config.yaml
hidden_act: "swiglu"
router_score: "softmax"
balance_loss: 0.000108
beta2: 0.98
Below are experts of layer 4 (counted from 0) of a mixture-of-experts language model. Rows are named gate (a neuron's input weights, with its number), up (a neuron's input weights, with its number) and show model dimensions 0-63. Each number is 128 + 24 x the weight over its row's rms, rounded and kept within 0 to 255. Numbers have three digits each.
Before each expert's rows: "mostly gets" lists some tokens that are sent to it at least half of the time; "comes after" lists some tokens at least twice as common just before its tokens as in all text. This comes from a sample of Wikipedia text that the model never trained on. Tokens count by the router's weight.

# expert 140
mostly gets: "The ", "Its ", "This ", "It ", "An ", "formerly "
comes after: "is ", "\n\n", ". ", ") ", "=", ", "
gate0:125125117149164112086113087132096081130101126164134126113102154099102108155180107150114115157127098173183160118128074114151121118112121128054106127085164147102105145115137148122131122137157135
up0:113125110189108146103119099106122091124123150110101141102118131085086155116162126192124116148129092130149162107103070133164089130120082129103129132123122164118116137111113131107147117149172143
gate1:113109097095089114138131110145143146175114123085077154146114102116155135091120127101144143157116118126130158134117136126135176101092101098123108127104119181132127131141150093083144124130112137
up1:151084135079087106152104105133149163189123125110119126136128141118125143090139109112111128127118142141138190156129120132157158105136108140132153111109121153153130103141149134090128122167115127
gate2:110091163145139142099136102119141145123082172071126127123121132125113139147139153176123127080180125138126138098136104109108142145117104120135158135139130113095137130086127107087108116130138109
up2:106094160062185107069149122124105165108147184108166155109114116161151175123128145143135088126125110139124160140109137126158147142174081158163143126127155119152120091121138137144138092147119136
gate3:107118122126103141149193149117131136168132127081155138139055147128121107123124118124146093144155150127116133125177120134086116150151105182144128086141129133155132134095154150129161119103156076
up3:132135130105112142125171154141144163139135080111180133138057105126146114132124123139165113127133145107119156114163140142072134134123124179147124117158149152151123130075152136156151099105151078
gate4:191085127144143097130144113126169159123108152155106101143160143088166142120149117114134121138127104113132144104132144123103125130133129156128129143142103139133149152077125125116079108171102135
up4:144132139163162105140140110124177147141094133154116137133131123109144136126135119085102135134098142142151098097126115133125101109139133143153103124167082122106156125076139099127131166195128122

# expert 189
mostly gets: "%", "million", "% ", "%) ", "000", "000 "
comes after: ".", ",", "–", "-", "6", "0"
gate3:125126135113130138128124133133063146109115133145138158141121067115142118136153112101063178130127142092146120107140129154148074162104136138119136154128118101168118114142144094129133107186150114
up3:125102123114069098159147150112141163121146139113103109129098098142094132088144076072143114086180124139162135121121152148148164134103178121127141104105152087130143113136129067161111123099137137
gate4:083135154158123130157083109131144138173105124105092158107142156085095152112152119126114156104090161153129116149138151102111156138121116138072159140109117118138102134120142127131084090155124151
up4:118160104126141166126068108157114126150116125148094115124133095152128148096111136127102113125126109161119095194157168138133136141094115161157141084128087151114111151084126158113119115133104155
gate5:141156062125136118113135103118128162124152129102141156134141068135134134158164154094138155142146123153168146151121121119131113130087120078107121135125129128150145091157150130128095071142171120
up5:115128101144123086126090154144141158114151151112138140139116059115126117124176155150128124123134140140173120125122137133116141118121117121097141126122133131144157126094139142098130060108185108
gate6:096160130079125163096117143111123135117119127079120129125104121135118182128168100100124143151105114162106101151150139133087144116070128117110146118094114123118122101097147111167167110168110139
up6:166086103123107163085122161124116098129099106113116130101127147154131112102079130108064153144110078117116127161141131133130149122096128140105083091078124130127132089110090141163131141170123104
gate7:148156112099163123141120132152106111145129150146113143147124088133112116113127120168131111089154127146109116148134127123088134117122112128151067083137126148154124084150090123160081129112093105
up7:113142165142118106121118136132090150128105162136127152103126113136152090170107132140096125080158138141115125107131132108110126127136123130117108120142130109109117105160120175132108146153083124

# expert 48
mostly gets: "Nominated", "$\\", "Nominated ", "Recep", "saying ", "said"
comes after: "| ", "|", ". ", ":", "3", "\n\n"
gate0:138133131167165158135137130132096109109129107136124109147129186118102182136134091140099147155106147146136169143143179092123098127098133162102127130093100178098133148138158131193109139128153136
up0:125124119136134140076150098117121152099128142119156104150126136106090095118120145119070137173128092137144098137172111083157130167109144186098094116095093124106124120120089103130109139137127130
gate1:118095137155107118137111136093128140114129126138079087149162128077118166130095120149097106125176153125083148169086152139154120081150150148113153080112138164121086107141115118152128094147182112
up1:110100106147097117128097125113128122119131132124073127167142144087124151114080162125097105114174132147086152137113144119158115067166148127116144103114126163123102106134114125118132102152164117
gate2:164134110139106109110197128133139139107163110138138089157101116135135147129150107166180148106117126107124122114130117107102146144099135127138144109134100123154134144137179109126070138139081116
up2:095130120142112124123170097146094102112148113133132115137091098112126161166169109144126129092095146135109119150158125121091134135109136097147175130164115108113169127089144100120148153171110126
gate3:129164115108130130152094136147134144085136090130120133127140090113104098141156130118152114120128156136171127127174124095129114104115142144073123095154111087131105121134129101171130100110120155
up3:151090118150132139140109137131141171131168130165131112138098169143139124115134119156078118120140151115101160104095136114122165108123098150174128154125123153111116121116087150116138152157116145
gate4:113068134099096109183102112099138114117149111127149104159128121146120109133144070119102159118121140122137149152117130106137116118178120089140119152115117130088189122124121093148126117136095118
up4:123121133115121116104150166130101108160167145109123107066181115140134152162083092152096111162103123139107108127144180124132162152150072167114143117108128127119143120107107151107143077174115089

# expert 130
mostly gets: "& ", "and ", "then ", "but ", "subsequently ", "later "
comes after: ", ", "(", "and ", "er ", "), ", "o "
gate0:105087138159115161128121120077055168147120175104122138104133093113137132142109157122095159134133086122114135165098132141158136105119113140137133091136167138145124162131143149103149102120121120
up0:127170166086131102136113132146131113117126085164108132161117139117100104149125086135139139129155091152154128149087132134144141115135100152125091099123105115133169149144187121133112132128102092
gate1:128111157132138096144145109085170153109142128113140140145096150120109152106138110118113106162154101137120125154177127146190120107162094112135149094149127134099150155100130147070114117132069097
up1:137127088122126130147128129141086104150122109111088110118153094104146116134105154148145160109108121134133124094105139104093114148081161177158106161137133120171099104164137134178131137142161162
gate2:143107092090107111131146122172119150098148143125150098150087093139116153122117115100130144136094133127124091134097092121120143155119123138100110128121170146145161100175169115100099136159153111
up2:125119134105118131170101115157146125113116082155088139127115128094154145124153121121115110122116120119105140124151114108142153153141139121135118113174095123152169143125101170092151109112153156
gate3:129074080111118096125098159143091191092086117122104131149113129168142112142177134178124117117165147130150138137117118126092175129104101119142104154135115141103146119171140157151120111135155158
up3:107095076163183123120117142097128195119076111137136140140103144174160128128136102122143159123069127149146121136142130124134174144112138176107088113164092147142160115133169149133146114097177106
gate4:151129131170048148079101156128143091122141125110120095133122092116117092156131097114117145133127156130107125157156094111150111133125173216104146135113117166119143138152134126134140130103118154
up4:127109138158159164077096147117158129106135108103167099114093138117140111104137140139128129125125126112125117107142123103100083117159107157091130165134119126146117146134158097101123115127120105

# expert 45
mostly gets: "but ", "and ", "although ", "while ", "though ", "thus "
comes after: ", ", "and ", "es ", "s ", "well ", ") "
gate0:166086113131130139137111107087128117129141108128120143153175105092118130144164132142180115123131129143139136056141131135110123169124122148092112121121161107154127137095137146147123137158094105
up0:165126147141122135129100128113112106131152098111120147142152136103139143154160117132184078160126113113156148088147112074113150139123127150082133143101135104192143132137119143122087105134126118
gate1:134096087126132101127138110137100101110131067114108143129136132138170165122159090158168161134140165118155120140118121154133084153105123143109134155111120123161152126120149156163136083115124133
up1:134158124101091132134113095141137137129138147104136125158153146123099117116117164112122085144108100139111171166178107118132169114140103141160104115141152115118094106163143066114127152145115135
gate2:129124097161142170099065106113121172089136102172124105147100104080120133126102112147160103148077123142123136163102106113148169117147176062113124144146100162138140129110138108189132125113138136
up2:129161102145095144112122133107120146110165155166150129171112117095104101120130115137153089137090127168137144114105091118125173117123111117090144142121060134116110150099149117150126096150115116
gate3:119090128107145151128130108163107094118104131150131122104133120156111157117138122126117128194149128120148119141137072135169152159154137130125115089139151143143145108133140169100135106122145120
up3:146139124149108125132112142109147142150184125146108084154132103076124077114126122165167094104105137130124118129150152146084135131092144154134121172134102103131139151129124128148112156116110114
gate4:167096142095152193115148139125124135136165131160141080081134123134089099117145120157169131124096171106129108144103129183108129124125106118119155089150107132125125128111157151150115117102170123
up4:119090128122151151092129152137087172116143141133139074103137155177105121126145101131149147151105188105121112158094142134062175126136115126081141098147117096137129110128118123162119126090158136

# expert 78
mostly gets: "their ", "her ", "Their ", "his ", "Her ", "His "
comes after: "of ", ". ", "to ", "with ", "in ", "on "
gate0:160146162103119107140100156123137165151106120123128194168166140140144122097096143143173144121100148134116131134083141112119156134120166097110111131126119155144123133122140121102180156131079153
up0:136140131171130147159142151132147061105163119104130146105156159100112143148128110099126113111125137148141169147142112155143100129098097141157137117089161153105122166117116149189134113161107103
gate1:128106126130123092162136125076120117128152109106169128094137118099107121146097155111154129119116165124089155135083140121175131096115109144128128122109101190150100103141138117105137093112146100
up1:134089151120113150135107088104158104105111160135143141131148165108141158106157078100118096135165091102137119162166104127134165106163113128116161100099161086146116147149095117122111139131113154
gate2:082165100116126122129173101152112134160129128122105088130106130129158130163098175093135121147130127065109135129135117109157131120149118159133139113132144152103107127123081068168137188117123092
up2:108145116112126137113172133151119136153135130129120112146137161133156118125098161109118124146110113073131148168092116114142113112128119141142155079139136154117089151093076107194136178141107121
gate3:155152140100138169144123140145109110107063097137136112138083078101134131124109135128166134123117131121117127111117150140164128131091132067095082105116099145081136135114139130129110146136082125
up3:092118131155109104120160120112152151177147156140134112126174162121101132092092162139106160117112096126151116136128102104080103124157144170166165166140142104138100103104117132113146141076132121
gate4:111133112118128176103160136139179164135148142102102123124128154137122099089139132097113127133137155196122086134163094135173155177167160130100157075130111160123154144117131141094110113148121100
up4:130139104123139095157146160128119148100107104140163121130119110176160137156117155110118115129129132113156098113110120089121102085079130139181112155149146088150116126173093160154178114153143124

# expert 157
mostly gets: "including ", "graduated ", "earned ", "include ", "studied ", "four"
comes after: ", ", "; ", "and ", ": ", "such ", "("
gate0:151118209101134085129078145120105136122150101107119147095106121147124143109159150148183119130124115115129098168125143170131085175139116112110113158152098101143146113109112198155130139136166110
up0:130138090129113149103165072159146070141107126151099138080098145102121114137109124127114138143124129079108153080121116103096132120164096116124143083113146113137118140137115120094098138120109133
gate1:124175159185160076102150142155156151145103135133146103117177157112145126155153116113134140080116141108109112135140089161144106138087148115146166121141155131147158181093103132125112108138118158
up1:181151180120135073090113161135153173136099126141153128136147173145120148129144127146111154068116179126119102112118113147071126115146143123104164106167110098106106111086146117114083131140116156
gate2:113159130119124120113168120121090128156117128116137127131147151142141100140107133154115087116097168142104123097124149104090142169090115147104101104145215120115115150118173149146112092110151114
up2:123147126097127125119144140140131146161100135130133099131155136178096121144090145134133096130113183139123109106095191107115186154106133144110140088164162124134113147134151127150143063115139148
gate3:116107132110132096137138171130142149163114161140102145102154128128144128092133145101111124171134135126104152121112154162159112136124124160052098110124115130134177107101091147146132099114094129
up3:118133097097120148146104119105118108105110101112123098141160137168143085167109137136149147094186093158085119166130151135161138106110117159120114135129094129156110155110109137160147127104133139
gate4:108156166108117108192116090137137138109114157121120135141171109118094159141136128108157129111107141165119147156101119119170117119143116162151130168120139121113130108143148118122135159139159140
up4:146129081135109132085102106069127090137150089112160095101110143131097100125134126104128141127100127126112144102160125105127157142108158110121146118138122123140110140089078094148149143072107111

# expert 107
mostly gets: "His ", "his ", "An ", "Her ", "her ", "another "
comes after: "as ", ", ", ". ", "with ", "was ", "'"
gate0:101171096128124101101138096114126114184122142085152136118114135109115139179117123125125098104158073116106166123092133126140135088098117099105126136148102091125175112148119119170107111118179131
up0:121145117137174087137128115120135127175088132093146109112120105125135150179149167154064138131147106112124116112119194127101130080109120091113094111118119142113118110120121174170133132141166123
gate1:092146143146137074094162116158145136092135115109103125165138157099136127153176131115129130154123133106129100183110118121142107127146149128106120120100144150124093155126148108135118123155070105
up1:106103155094162118092161122164130070099128140152086114174124120128164117108133132094120150149106143153116147104117104126134113181127125121131109185203138133114116128095135143141092125102122132
gate2:080113117137126136103095097112120154164129152133117122131127100139097134113097120136103118117137116133120130188134161151097127162125137154121147173104092144121127168148094104122130148133135059
up2:141129086156132127145103158126139140152129129128121098137103078086097140100091113120101139126145096104140163140132147136092141149136104165122145139111103143132171168157114117133130177138164069
gate3:150131155160150131100164144125152106129163152186157175123146113130128136135103156134141095144095191121124135145150110123111160105118131150149098134092165164135129158134081098154139090147075183
up3:129125112127115134132126172115124132139138113061121116122112136124131117146129114116109161124151065146134126145092155141130076151125128093101131170132098101155151107130166152130136141073148115
gate4:141130125136143131138110168096123138080089184117100132163126142098140120112132105101088158130115122127107118155115062124125155116152084127126096084124100134113110126135147131074134082144123147
up4:092129133131119103109165133171118114141162135134165104110111117094125119135097129139148101167120121149116122149137141154113155125160115124123175174152096116091110095171113105091128129127137128